From a checkpoint of a small mixture-of-experts model trained on Wikipedia.
Size: 19 layers, width 384, vocabulary 50257, 137M parameters.
Experts: 6 experts in each of 19 layers, 1 pick a token.
Training: a variant of SOAP for the experts, 496M tokens.
Below are experts of layer 5 (counted from 0) of a mixture-of-experts language model. Rows are named router (the router's row for the expert), up (a neuron's input weights, with its number) and show model dimensions 128-255. Each number is 50 + 10 x the weight over its row's rms, rounded and kept within 0 to 99.
Before each expert's rows: "gets" lists some tokens that make up at least twice as much of what it gets as of all text. This comes from a sample of Wikipedia text that the model never trained on. Tokens count by the router's weight.

# expert 0
gets: ".", ").", "\n\n", "s.", "\".", "a."
router:40 54 46 60 57 69 51 37 50 31 47 58 46 54 81 57 39 51 24 43 47 51 44 56 56 45 54 63 39 47 45 46 48 45 66 50 48 64 42 50 51 47 63 46 43 42 50 55 53 51 43 51 55 42 63 75 53 55 57 40 62 47 59 45 31 46 51 59 36 57 70 48 66 38 36 51 74 46 66 54 61 34 61 65 49 62 30 61 47 54 55 53 44 24 38 52 55 40 57 56 52 46 51 57 70 48 31 54 48 55 58 56 45 45 53 62 52 52 53 53 30 34 43 48 53 48 40 33
up0:62 67 48 43 35 49 37 47 49 56 44 46 46 62 40 35 53 55 40 60 58 46 49 40 45 45 62 55 46 31 41 63 44 36 47 44 58 51 38 56 57 30 46 55 47 52 22 59 62 50 41 40 69 31 54 35 38 53 56 45 58 60 54 50 42 37 62 65 48 59 53 48 66 34 66 63 53 58 38 49 77 60 51 46 50 57 40 49 76 44 84 40 49 70 48 51 52 50 68 32 36 37 39 49 51 40 52 51 49 62 45 39 57 62 49 63 54 55 28 64 46 45 46 58 50 49 50 44
up1:46 60 39 38 54 42 56 55 59 53 70 42 61 40 45 40 60 49 33 53 46 54 48 51 38 54 32 46 57 51 37 52 39 55 40 65 54 44 60 34 51 43 56 57 74 44 31 45 50 54 55 41 51 47 50 41 36 49 50 70 53 53 49 51 49 51 57 53 30 55 46 68 29 51 69 49 56 51 51 31 55 66 51 50 59 37 42 49 45 52 55 70 54 56 40 46 59 58 60 31 46 50 59 56 47 67 49 63 51 61 47 54 36 59 52 45 37 42 58 55 55 54 47 52 39 56 62 65
up2:40 55 34 44 43 45 34 44 53 39 53 50 56 60 39 55 54 58 58 50 63 69 44 54 46 62 59 64 46 51 68 50 52 41 55 50 49 52 37 43 49 46 46 54 66 52 46 32 47 40 49 55 48 36 45 45 81 40 59 64 45 61 45 46 33 49 49 73 39 48 39 57 50 56 58 46 51 57 60 42 42 50 61 49 60 59 41 46 53 43 56 55 62 39 55 59 72 61 51 57 43 59 83 63 57 50 56 60 52 49 63 30 39 62 47 39 68 64 34 59 42 33 33 41 55 49 45 60
up3:58 45 50 51 67 58 46 65 42 51 61 43 55 47 43 41 77 35 44 55 58 71 18 54 51 58 46 39 47 61 59 44 50 62 27 51 54 49 60 41 40 45 35 34 45 47 55 44 49 41 32 46 52 37 48 48 57 63 45 46 46 42 35 58 33 52 52 28 39 57 52 56 46 44 68 50 41 39 39 55 33 65 44 42 53 52 48 59 65 59 34 50 18 54 47 54 52 56 49 48 46 50 57 52 50 32 53 52 49 51 67 33 65 81 58 35 42 45 50 49 48 46 47 62 36 49 48 47
up4:47 47 49 60 57 50 50 74 62 45 37 32 57 78 56 46 56 39 55 55 50 66 51 54 56 43 54 34 34 56 37 42 33 51 62 60 59 46 37 45 65 45 40 57 57 69 49 48 74 48 47 49 50 51 49 45 63 33 29 60 45 40 51 75 52 47 34 51 33 62 36 57 47 45 58 50 35 47 33 47 38 71 46 37 63 48 54 68 60 49 60 57 49 52 46 46 67 38 60 45 47 54 49 46 42 46 56 47 33 40 58 46 44 55 75 37 39 70 34 58 38 50 45 46 32 56 61 52
up5:49 38 43 53 44 55 52 61 56 31 58 50 69 47 43 48 37 47 49 40 55 59 45 51 43 63 55 37 46 43 51 61 64 57 43 55 43 52 35 54 41 42 39 41 53 40 47 56 62 33 61 46 38 35 60 54 53 60 62 41 38 55 73 73 47 38 32 53 48 48 58 81 47 56 48 38 51 68 27 36 51 56 54 51 61 46 42 53 44 52 53 61 43 47 54 42 41 54 40 43 46 39 50 56 57 41 65 49 41 38 33 34 61 54 75 53 31 46 51 45 36 63 45 42 49 63 55 59
up6:38 51 57 49 47 58 40 49 54 44 53 48 47 43 42 43 59 30 60 63 54 41 26 38 33 57 41 34 45 49 37 50 50 48 22 64 65 53 50 68 52 44 35 47 54 30 51 61 55 42 45 40 39 39 49 46 35 56 54 41 52 36 33 58 41 50 43 56 48 46 61 53 45 56 62 45 55 56 49 51 67 44 31 41 32 46 54 37 42 59 56 16 39 53 40 72 58 53 54 47 46 52 36 44 47 46 60 46 59 62 59 46 52 47 64 38 55 47 48 57 55 58 45 40 58 56 37 68
up7:29 56 46 44 47 53 50 33 53 51 43 49 50 35 61 53 55 54 51 42 66 37 57 29 39 50 44 59 53 56 69 43 48 50 40 38 40 50 57 63 39 43 64 42 62 38 55 45 48 55 38 24 43 57 47 25 47 64 53 62 72 50 47 53 66 42 61 40 47 50 40 47 54 57 73 59 52 50 43 46 59 50 63 52 58 58 27 48 65 40 46 36 44 44 53 38 58 45 63 58 32 50 46 53 36 46 67 55 36 58 46 50 67 68 50 48 58 55 38 50 52 49 54 48 58 54 60 53
up8:40 47 38 31 40 40 58 47 39 36 59 41 50 43 42 45 66 49 50 47 40 58 47 49 50 59 39 48 54 52 61 62 30 74 51 51 63 43 53 30 35 43 38 63 52 71 43 48 62 77 48 39 54 49 39 37 43 55 56 68 34 66 55 53 32 59 55 36 49 58 47 58 52 41 46 50 48 44 46 47 43 51 73 39 63 49 34 51 33 32 67 67 55 44 55 35 35 54 49 48 45 44 71 56 38 67 42 47 46 57 43 71 49 58 47 39 47 46 45 41 52 41 42 52 36 73 70 67
up9:45 57 58 36 39 54 65 51 51 41 56 41 45 64 26 56 59 56 30 73 38 42 37 50 43 34 58 35 48 46 72 54 50 52 35 55 56 44 55 65 48 50 40 44 60 40 41 51 61 51 46 44 69 38 51 52 37 38 48 55 53 54 43 41 59 51 45 35 56 40 56 40 54 48 45 60 35 57 42 51 43 61 35 49 52 49 56 50 40 53 49 53 62 60 57 50 60 35 55 33 46 40 45 47 58 37 52 52 43 63 53 40 45 63 49 57 49 46 22 48 45 45 70 54 67 49 50 54
up10:46 36 47 47 56 54 51 51 54 62 47 52 39 39 52 58 53 50 53 34 52 66 41 46 38 41 49 44 47 48 56 43 38 38 31 48 36 36 53 41 56 59 35 39 58 56 36 47 51 47 29 58 38 48 55 40 45 58 48 56 49 39 37 52 38 40 60 51 65 53 54 80 40 47 73 24 58 44 47 54 56 64 55 31 53 31 35 40 55 55 43 65 69 65 43 60 60 51 47 35 41 42 61 48 43 57 62 47 71 63 62 66 32 66 67 52 51 75 49 45 58 38 54 59 52 50 52 41
up11:33 46 46 57 68 48 43 46 68 52 57 59 43 42 46 56 46 59 53 45 29 54 67 34 41 50 45 38 57 48 52 49 73 28 39 41 42 42 50 67 51 50 46 41 51 52 48 35 61 49 51 60 58 48 40 32 55 30 41 68 40 48 30 53 50 31 51 52 43 23 49 64 45 70 42 63 40 32 45 58 31 42 45 61 47 39 73 52 64 63 58 63 68 36 50 56 44 57 38 47 53 65 39 48 61 66 58 62 48 72 44 38 37 49 43 44 54 48 54 51 33 57 48 55 47 53 47 43
up12:78 62 65 62 59 43 35 65 51 48 32 71 64 58 57 40 58 46 39 53 45 53 48 49 60 48 59 35 67 58 42 48 51 52 48 68 37 48 46 42 51 55 68 34 64 43 34 47 63 53 56 55 48 41 36 47 53 47 30 44 47 46 45 61 55 51 40 58 47 26 38 56 53 55 56 68 45 32 51 51 42 41 25 60 72 42 34 60 30 46 60 40 54 64 57 52 58 63 55 59 61 60 41 63 62 61 51 36 63 59 47 44 50 39 58 61 55 39 33 58 38 37 47 60 35 42 33 58
up13:41 70 56 61 47 49 33 32 52 53 63 45 54 47 53 42 60 52 50 51 56 54 53 56 34 48 54 68 44 49 55 50 48 69 38 39 50 68 73 60 35 50 45 49 51 44 48 43 54 61 39 63 40 36 39 48 53 53 47 68 59 35 36 43 66 66 37 35 39 56 61 53 49 47 64 47 44 53 77 67 32 55 65 49 48 43 33 61 45 44 33 41 56 39 41 41 37 38 53 48 20 53 45 43 40 62 58 58 39 63 37 60 62 46 46 41 51 27 60 58 52 64 60 28 41 42 61 53
up14:49 64 37 52 51 45 49 52 55 51 51 42 51 42 62 62 71 69 59 41 40 39 53 57 43 58 51 64 36 66 43 36 54 43 40 53 50 66 46 53 45 46 50 42 51 58 51 50 52 59 61 49 37 61 45 54 60 65 43 47 46 60 31 45 61 60 42 49 50 37 35 64 37 52 43 65 64 60 54 51 29 57 50 53 66 56 50 55 46 55 41 41 56 52 55 44 63 76 47 39 50 35 58 61 61 65 47 45 67 47 37 44 53 47 31 44 75 54 44 58 43 61 48 50 52 43 71 46
up15:75 46 53 47 64 49 39 46 42 31 67 55 42 44 41 52 61 47 43 35 76 63 50 40 48 64 27 40 43 56 60 58 72 43 48 43 55 49 36 44 63 41 43 43 63 47 58 61 52 46 52 64 48 49 48 34 46 45 62 54 34 52 59 43 39 45 56 52 37 50 52 66 63 69 35 41 38 44 44 41 48 41 60 51 35 45 28 53 69 58 34 63 30 50 61 31 50 43 38 43 74 56 68 60 45 46 45 60 50 47 36 54 44 59 73 65 63 64 42 39 70 56 57 59 41 53 46 46
up16:49 59 48 57 31 52 32 69 50 70 46 49 64 52 61 66 54 57 45 46 57 24 47 43 52 56 51 58 34 44 50 70 54 47 37 60 50 48 54 60 66 50 43 51 40 42 46 55 28 46 65 52 49 72 58 44 47 72 42 55 63 33 31 54 69 50 52 52 67 53 49 66 42 39 38 55 44 63 49 46 56 34 43 60 58 53 56 63 76 45 58 49 40 45 44 44 41 59 53 63 56 62 58 28 44 55 55 44 48 60 53 46 33 61 64 43 30 46 69 38 45 72 64 52 50 47 52 47

# expert 3
gets: "1", "2", ", ", " in ", " (", " February "
router:47 29 47 49 57 55 47 60 49 54 69 51 56 65 55 61 38 57 44 56 65 55 29 52 47 52 36 43 43 49 38 39 53 38 47 58 58 53 53 18 35 47 49 57 38 46 44 40 26 20 45 42 55 51 34 44 52 47 50 39 58 41 56 65 51 59 40 40 57 45 43 60 60 58 48 48 54 41 56 55 54 46 44 56 33 67 53 47 45 57 51 37 17 36 63 49 48 51 42 62 14 48 54 46 51 48 59 62 63 40 53 54 48 62 54 47 40 38 59 54 49 46 34 52 34 49 35 67
up0:35 68 56 53 61 59 65 44 60 47 54 17 54 46 39 55 36 49 69 45 57 40 53 42 36 48 48 56 62 52 39 49 45 53 61 79 50 54 53 54 56 71 61 52 64 41 61 36 47 33 60 49 52 48 57 47 47 43 51 49 55 42 62 53 57 45 40 37 43 46 68 68 61 56 63 61 50 54 68 49 53 57 51 66 60 36 80 52 53 48 42 33 33 63 59 50 54 42 53 51 46 38 36 48 51 47 36 57 44 50 33 49 49 64 65 40 64 56 55 66 50 46 48 41 51 48 53 37
up1:49 57 48 37 52 42 52 58 51 56 51 65 55 44 59 51 43 40 50 75 68 58 43 55 52 48 59 55 49 50 36 43 52 55 59 42 27 40 51 37 68 50 52 50 51 51 41 51 44 40 48 49 42 49 45 47 67 43 49 49 53 53 57 63 45 44 33 44 43 45 41 66 48 51 54 61 58 44 55 52 54 61 30 48 51 48 46 72 47 26 64 39 51 59 54 49 36 68 60 40 44 78 47 48 57 58 58 41 61 62 34 30 45 63 29 50 44 51 57 33 43 57 38 62 41 50 47 45
up2:34 49 48 38 38 53 49 66 73 42 41 58 34 41 50 45 45 51 40 48 47 55 61 46 50 44 47 44 37 46 51 67 55 56 47 48 44 41 50 64 43 50 45 65 48 39 42 59 50 51 46 49 55 55 69 53 54 55 49 41 50 59 60 58 51 45 40 40 43 54 44 61 46 50 65 34 58 44 72 63 54 37 58 56 40 40 41 64 50 48 59 56 64 50 43 41 56 57 39 44 47 74 60 45 37 51 37 42 68 49 35 28 46 59 57 48 43 36 44 33 59 42 39 52 54 54 47 56
up3:46 47 52 46 56 51 53 22 59 51 63 65 49 52 63 60 45 27 62 38 60 57 46 51 49 48 53 47 68 45 50 39 36 37 49 46 32 52 49 44 51 65 64 43 54 61 55 25 65 52 49 55 57 50 73 50 47 45 49 58 32 58 46 53 39 64 68 49 40 58 40 56 48 32 55 37 44 44 38 49 55 63 35 43 60 51 50 53 55 68 44 46 55 65 35 49 39 46 57 45 62 56 59 66 64 49 49 69 71 48 54 48 62 42 53 36 28 52 67 51 55 57 44 55 68 41 65 61
up4:59 43 60 60 33 55 44 30 64 27 52 45 40 58 36 35 43 40 43 42 46 54 53 59 58 38 41 59 34 50 57 73 57 54 62 54 61 43 56 31 59 55 57 38 51 51 42 56 43 43 55 39 69 59 57 50 34 44 52 37 84 46 75 41 49 55 46 46 51 34 45 49 55 60 49 52 58 58 51 53 47 45 35 33 53 39 60 57 51 33 53 45 46 53 52 46 39 44 64 46 52 40 44 58 42 37 44 54 41 42 44 36 50 48 47 38 48 68 52 35 53 51 37 55 59 37 54 70
up5:51 59 48 53 53 44 39 54 64 56 53 63 59 62 46 45 58 45 52 27 54 58 60 52 36 63 57 55 48 37 50 45 65 41 59 38 51 51 45 48 51 57 51 40 56 66 61 56 35 65 70 52 58 63 53 41 45 43 40 38 77 39 68 65 35 58 51 52 61 37 47 46 50 50 73 46 45 30 39 61 66 36 38 46 56 40 36 58 62 60 52 72 55 49 50 53 23 44 52 38 45 30 41 53 54 46 41 64 52 50 54 54 46 44 59 45 40 33 56 57 51 38 39 35 41 32 61 48
up6:54 49 51 31 77 47 57 62 39 48 62 46 56 60 43 40 46 60 71 50 71 71 50 60 52 46 44 49 54 59 52 49 41 49 51 58 54 51 61 21 61 54 61 57 47 46 69 58 44 49 62 70 48 35 50 26 28 54 51 50 35 52 28 45 39 38 60 57 41 34 42 67 53 45 57 54 59 45 49 53 45 57 45 47 40 46 49 45 40 29 48 54 48 50 45 45 42 53 43 44 44 43 44 53 53 38 57 40 65 62 55 62 38 60 40 53 47 57 63 57 42 53 36 54 39 55 52 49
up7:58 69 54 43 36 51 54 33 50 52 52 57 36 63 49 40 54 63 57 49 45 52 50 39 54 54 65 52 64 42 65 48 47 54 37 45 60 66 52 74 51 41 36 42 47 50 53 45 56 60 45 39 52 49 53 56 43 39 38 54 70 48 54 69 47 73 54 37 42 40 37 35 46 45 51 43 70 57 53 54 44 41 43 53 27 52 37 65 31 23 51 64 56 38 68 56 41 66 51 35 61 72 49 36 44 44 48 50 59 55 40 52 58 48 64 52 62 49 43 31 63 50 30 30 40 39 36 67
up8:47 36 42 43 51 48 39 62 39 62 55 63 35 37 53 54 48 42 45 54 41 69 59 56 65 48 83 58 37 40 41 42 46 33 46 35 44 43 49 71 51 44 47 47 64 50 34 56 69 45 40 44 56 48 46 30 67 58 42 67 50 54 37 44 81 55 52 44 51 67 60 50 69 72 52 65 47 53 46 49 46 60 63 60 45 55 48 57 64 75 42 46 55 39 49 58 47 45 60 49 50 41 45 46 51 69 46 51 43 65 43 46 51 56 60 43 62 58 52 63 60 65 45 50 58 35 53 49
up9:48 43 32 52 50 51 67 51 44 53 40 55 60 44 48 30 55 67 42 59 39 49 67 55 45 52 40 46 44 49 48 58 52 34 47 48 55 44 46 65 41 43 29 40 47 46 40 37 61 47 50 48 48 44 22 56 49 48 53 32 54 44 47 38 55 61 40 53 57 45 37 59 38 51 61 58 39 63 49 52 49 37 42 72 58 60 37 49 62 59 54 72 59 42 63 52 51 41 26 53 48 56 36 48 45 49 47 59 36 52 54 66 64 55 63 64 56 46 49 58 58 48 49 41 67 57 52 40
up10:45 50 40 65 52 58 42 60 58 55 46 58 55 60 44 46 37 43 52 55 54 57 41 41 52 51 40 61 65 56 39 73 60 71 52 46 49 56 51 49 51 26 68 56 33 45 47 65 46 41 58 51 40 38 57 43 67 51 37 52 48 43 40 57 56 50 49 52 49 48 31 39 39 53 50 61 59 66 61 48 57 43 41 51 55 50 34 48 50 28 32 47 62 57 63 34 59 50 44 61 56 45 40 43 35 59 43 42 60 58 52 49 47 39 36 44 52 56 43 45 42 44 51 64 57 47 53 61
up11:35 54 38 66 44 45 66 42 39 38 53 52 39 53 43 49 36 55 53 43 55 58 55 51 52 42 66 54 41 52 59 44 38 32 31 60 34 55 55 35 58 61 47 50 59 66 48 55 45 49 43 46 57 62 53 64 31 47 54 53 59 41 52 45 45 45 61 51 61 51 55 34 57 61 55 39 47 49 54 47 44 50 37 25 54 55 53 51 68 68 41 50 54 49 40 63 46 54 36 48 53 58 46 42 64 38 59 50 35 57 65 31 42 60 42 40 64 46 53 52 59 44 36 46 68 34 63 69
up12:37 68 50 57 30 35 48 42 43 65 67 55 37 74 54 46 56 43 37 46 41 61 57 43 63 61 44 64 27 58 47 46 47 53 45 44 32 69 48 57 51 43 37 59 41 53 46 63 47 64 37 40 43 45 40 47 34 69 53 73 43 58 30 64 58 46 41 60 41 59 40 45 37 54 43 55 36 62 43 52 25 49 41 63 51 59 36 49 42 50 58 68 43 50 50 65 47 40 56 47 35 56 53 46 38 63 63 49 55 50 49 50 44 43 47 46 73 60 44 57 49 81 50 60 34 44 50 37
up13:42 49 41 42 49 47 44 59 60 68 71 52 55 53 54 61 57 50 62 49 43 67 43 27 68 44 47 64 68 56 37 58 60 46 64 48 61 54 44 55 64 49 71 35 53 57 67 55 46 53 55 51 58 54 47 47 32 43 51 67 64 46 63 55 43 49 45 35 50 29 27 62 59 42 30 34 53 47 43 40 39 35 43 51 52 54 50 63 38 50 35 52 38 59 52 70 55 50 57 64 43 56 59 53 48 54 54 35 71 52 43 60 45 49 45 25 36 39 53 51 68 58 55 51 42 56 48 41
up14:44 29 38 58 47 53 50 54 23 39 62 37 51 51 56 42 44 42 49 71 54 56 31 46 52 53 54 45 55 53 47 50 40 34 55 45 40 71 43 58 56 42 30 43 67 74 41 50 54 43 22 56 48 53 48 42 39 37 61 72 58 41 44 57 53 34 52 29 43 44 63 58 50 52 53 35 32 57 46 47 43 53 55 55 64 61 52 57 45 55 54 41 60 58 51 50 52 44 49 57 52 55 57 54 55 56 58 36 60 35 63 45 38 29 54 51 49 52 46 61 66 50 52 61 36 21 60 48
up15:34 52 41 38 52 59 46 56 49 37 31 53 64 56 60 54 54 48 64 38 55 69 59 39 40 53 57 58 51 47 56 54 51 50 64 35 44 56 49 66 32 47 54 39 48 48 25 44 35 32 61 47 46 46 64 54 64 48 41 48 58 44 46 54 40 48 41 43 36 61 25 54 33 45 57 55 63 59 51 59 50 67 54 64 63 49 48 61 39 53 47 36 40 45 56 48 62 44 44 66 47 57 38 42 47 57 42 50 47 54 27 43 43 55 49 50 48 45 39 57 56 50 51 50 48 36 25 37
up16:69 57 42 61 61 43 42 30 42 54 45 65 24 59 43 48 31 49 53 47 37 65 38 63 51 82 56 53 56 44 57 32 58 46 36 59 48 51 61 41 52 50 49 55 48 56 73 49 44 68 51 38 45 57 41 52 64 59 65 67 67 53 38 64 64 56 44 49 49 42 53 53 40 36 61 50 49 49 39 62 49 54 70 43 38 53 35 44 41 30 59 64 49 36 56 47 55 67 61 52 48 46 58 55 54 52 60 47 47 47 45 63 55 35 47 37 40 46 54 35 40 64 66 58 55 49 51 71

# expert 4
gets: " | ", "–", "-", "; ", ",", ":"
router:41 57 60 46 60 55 55 49 54 35 67 59 64 49 59 54 50 54 49 41 40 42 40 57 48 46 35 71 41 48 47 40 49 58 59 50 53 56 47 53 44 43 57 55 45 66 46 68 41 49 46 50 59 52 61 37 24 49 50 46 49 61 56 40 37 44 40 49 23 48 53 33 46 47 38 48 59 47 46 61 62 49 55 55 29 54 60 40 44 61 52 60 62 44 45 52 50 60 52 54 52 51 58 67 47 55 35 50 65 24 46 69 45 39 52 52 46 56 69 59 63 53 65 63 75 43 48 44
up0:53 60 62 51 42 31 48 57 61 45 34 38 50 48 56 48 48 63 43 49 33 48 54 60 41 52 60 45 50 36 41 43 48 46 64 47 42 54 43 64 53 56 52 62 51 54 30 44 50 52 61 50 50 50 46 59 56 67 64 50 38 42 39 49 52 50 38 44 49 48 40 53 50 40 47 34 41 60 48 52 63 37 48 50 54 32 58 50 36 53 62 48 59 59 57 41 41 43 49 61 50 59 61 42 52 44 38 62 56 61 52 38 47 46 55 50 69 30 49 46 37 44 47 58 41 54 37 57
up1:49 59 45 36 69 43 54 48 46 53 58 52 56 39 55 43 52 41 38 57 52 53 45 63 48 42 61 41 46 45 68 47 59 41 49 53 60 43 53 60 50 47 47 58 65 48 40 27 68 59 30 48 38 36 54 57 34 44 44 41 52 57 48 53 51 49 54 44 57 56 43 45 47 49 35 63 48 59 56 33 41 45 63 31 72 47 54 54 29 55 40 50 55 81 55 46 42 54 62 48 77 43 44 50 62 58 62 49 27 55 70 53 46 53 25 50 39 44 66 60 32 44 63 80 49 56 64 60
up2:32 39 50 35 51 40 38 49 48 56 57 71 48 55 51 59 60 53 60 56 28 56 60 60 27 46 50 42 46 52 64 52 56 45 43 55 48 48 40 59 62 42 56 58 75 42 54 51 53 59 50 64 30 53 50 55 38 40 46 59 42 60 43 70 42 54 37 43 35 53 49 58 55 39 44 46 58 49 51 49 56 29 49 40 49 40 36 47 45 38 32 58 61 44 61 56 58 50 64 46 50 52 58 43 49 69 63 41 49 52 52 50 38 54 43 48 40 56 48 49 41 56 54 52 55 45 40 62
up3:51 68 77 64 42 46 31 43 46 58 50 51 26 45 28 47 47 54 53 57 50 32 46 55 43 51 57 41 41 40 54 43 47 52 43 45 68 59 48 49 52 43 39 50 44 55 51 64 58 45 35 57 51 58 41 50 36 48 29 34 46 54 34 45 51 47 63 46 48 64 56 32 46 61 43 34 45 57 64 36 52 61 71 62 53 45 65 40 64 53 45 58 50 51 49 58 52 50 58 42 51 73 44 61 58 37 61 44 66 49 63 47 59 48 32 40 47 45 56 66 60 43 43 66 43 44 54 45
up4:52 58 44 48 54 38 61 64 51 62 56 70 54 17 50 41 36 52 61 79 48 48 46 56 55 61 50 48 43 55 41 59 42 49 57 57 48 43 73 50 53 36 51 33 44 32 66 53 54 50 38 57 55 51 43 38 50 55 33 39 44 53 43 51 38 49 54 62 37 56 38 46 44 51 57 39 61 47 58 38 48 51 65 42 63 54 48 50 52 55 42 46 46 55 37 40 45 67 65 46 50 35 46 57 61 28 55 56 49 52 62 53 48 43 42 61 22 54 60 43 31 49 64 59 46 55 61 49
up5:57 68 41 46 48 24 54 62 54 63 68 44 57 39 65 41 41 61 65 52 41 28 64 68 47 66 44 56 52 72 52 46 53 44 49 55 45 55 44 44 47 44 47 38 33 37 64 52 62 46 56 46 48 34 38 60 44 53 56 51 65 42 46 57 58 57 45 52 49 51 46 32 61 55 41 59 58 42 76 52 58 50 53 41 67 69 67 56 42 49 39 61 41 61 60 53 38 38 40 55 55 45 19 48 52 35 56 58 45 67 70 42 42 45 49 41 28 37 66 51 44 69 51 48 53 55 55 50
up6:47 67 63 46 40 63 41 45 37 40 49 46 44 58 56 40 50 48 47 58 47 60 49 42 49 40 36 56 53 37 20 41 47 50 57 54 43 41 47 65 29 53 53 42 47 67 35 43 56 40 64 59 57 48 72 58 43 46 33 62 44 63 53 31 34 48 48 59 56 45 56 64 36 37 29 54 34 67 67 47 43 55 58 55 47 32 53 46 40 32 56 45 66 56 42 58 33 37 34 45 49 70 70 53 57 45 57 43 47 54 44 59 43 45 51 50 73 42 50 41 40 41 27 53 51 54 60 49
up7:61 63 51 49 51 53 32 43 39 60 53 65 41 65 44 36 48 52 70 55 54 60 56 67 52 57 37 41 46 49 52 52 45 28 49 51 45 52 37 41 38 63 54 45 41 54 45 65 51 42 48 63 50 64 43 42 54 41 48 52 54 69 56 49 33 46 57 41 52 49 71 59 45 60 47 51 42 33 84 28 36 53 58 51 46 61 69 56 52 45 53 66 60 53 35 65 60 70 29 36 48 56 43 54 39 29 44 46 53 44 60 56 56 57 50 33 40 42 54 55 53 59 39 45 51 64 53 37
up8:41 51 73 42 40 53 48 52 43 66 47 63 63 46 53 63 43 55 55 60 43 40 66 51 53 36 49 60 59 50 28 54 48 54 45 55 67 34 38 55 38 44 55 43 46 56 45 53 41 51 46 55 47 54 53 59 53 61 52 54 70 63 39 50 50 32 28 61 56 59 35 48 60 41 45 63 43 67 38 44 77 48 47 47 58 54 46 53 51 50 54 38 67 47 53 48 45 52 57 37 43 40 41 36 69 60 57 59 37 58 54 65 43 37 56 53 51 48 52 40 52 54 52 50 54 47 55 62
up9:52 55 51 44 43 45 49 46 41 66 47 48 54 36 74 49 35 38 43 74 50 51 68 32 62 58 41 55 65 60 44 45 44 38 52 32 48 43 30 61 62 43 66 48 65 71 56 70 56 36 43 60 63 44 61 61 54 56 38 49 53 43 46 37 47 60 38 59 52 47 54 62 39 58 56 61 55 40 62 51 42 54 45 71 51 37 53 47 57 56 41 62 56 56 46 62 42 57 56 46 51 45 61 62 57 60 43 36 52 40 50 70 65 42 64 59 63 26 48 47 52 50 41 55 49 61 65 34
up10:47 50 47 42 47 60 38 77 55 60 53 57 31 35 52 47 48 58 60 44 51 58 62 49 44 42 56 59 58 48 75 43 62 45 53 51 42 52 51 53 63 55 42 67 41 68 33 45 52 44 44 60 57 59 54 33 25 53 66 55 38 42 43 53 39 28 50 56 48 73 47 39 65 66 48 65 60 56 57 43 50 41 40 64 29 37 63 37 44 60 30 38 56 62 39 50 52 60 71 58 50 57 60 69 48 44 51 47 60 49 54 52 47 53 45 36 50 56 64 46 58 46 40 37 44 68 53 43
up11:54 42 55 36 55 56 53 45 49 48 58 54 50 42 45 57 37 44 27 48 49 58 49 44 50 40 51 62 50 61 56 73 57 62 50 51 62 58 42 43 44 41 58 71 58 48 51 63 35 49 53 52 68 62 42 38 73 46 44 53 48 49 51 54 46 48 49 63 44 44 65 59 45 50 48 48 51 45 44 34 47 52 41 56 45 63 69 39 46 50 54 48 35 54 29 56 62 52 45 47 56 57 41 69 50 62 45 60 68 48 40 51 67 57 45 39 48 59 47 70 59 45 50 48 60 59 40 46
up12:57 50 49 59 57 46 51 52 67 58 34 52 56 41 55 58 38 54 43 57 31 44 41 49 65 66 51 55 50 44 38 59 53 40 52 50 39 55 31 58 51 59 59 54 41 52 39 58 36 54 52 55 46 53 56 77 58 62 56 69 51 53 51 60 49 63 50 40 47 38 24 49 48 35 55 66 51 58 24 34 61 45 41 42 43 47 63 50 45 42 57 39 42 38 73 38 39 43 64 39 46 34 26 35 61 39 37 50 44 53 35 61 48 35 40 62 51 59 43 41 45 47 70 58 52 67 55 57
up13:53 48 60 68 30 58 41 24 48 59 39 43 49 76 45 36 58 39 53 48 57 53 66 66 39 44 44 53 50 51 54 32 54 53 39 50 49 30 40 37 45 62 57 60 50 54 62 75 64 45 53 52 39 62 67 37 58 45 53 41 39 60 63 62 41 42 33 43 26 37 63 72 43 40 65 50 39 54 44 47 58 43 61 49 32 57 51 46 51 46 40 42 42 31 51 54 51 43 64 44 32 77 47 64 46 54 33 56 65 53 60 48 34 60 46 42 50 48 42 60 58 66 41 40 47 47 55 63
up14:64 50 50 54 63 39 48 53 57 62 31 47 43 41 53 43 48 80 51 47 53 46 56 56 55 43 51 57 48 60 69 42 42 57 65 47 15 49 50 40 73 70 64 65 35 57 40 50 60 45 44 41 57 34 41 42 55 45 62 49 53 42 48 58 36 61 34 56 53 53 57 47 66 47 45 52 49 40 46 45 36 26 46 66 50 32 49 37 48 47 53 61 42 50 46 26 49 48 56 49 57 48 38 65 23 52 41 31 59 42 45 71 39 51 42 58 55 54 58 54 50 63 50 47 45 53 38 30
up15:69 42 48 53 60 42 43 45 57 46 43 47 47 53 71 36 41 45 62 70 71 38 41 52 39 45 56 54 67 66 43 58 54 45 58 32 62 34 32 41 56 48 59 49 48 48 68 77 35 46 61 42 51 58 53 52 41 45 58 39 55 53 66 52 43 36 64 48 35 45 47 58 44 51 52 46 46 38 42 61 35 30 30 51 49 60 72 50 44 77 51 42 55 62 59 53 65 55 40 45 41 36 45 54 55 40 32 53 47 45 56 65 59 45 51 49 30 54 46 54 39 62 63 41 46 51 49 49
up16:51 46 44 56 42 69 43 46 48 47 43 51 30 53 52 56 50 53 23 45 53 53 54 57 55 45 44 47 36 51 54 59 48 69 42 60 45 54 42 46 58 57 47 45 46 55 53 54 46 49 32 48 64 43 44 49 49 53 35 38 42 36 73 37 50 63 54 45 56 58 63 53 58 66 40 49 38 48 50 40 43 53 58 80 52 46 39 42 30 48 49 64 73 54 21 49 63 41 42 58 52 58 60 60 51 42 30 38 63 49 45 59 28 58 43 47 63 46 59 52 56 57 43 33 36 57 61 46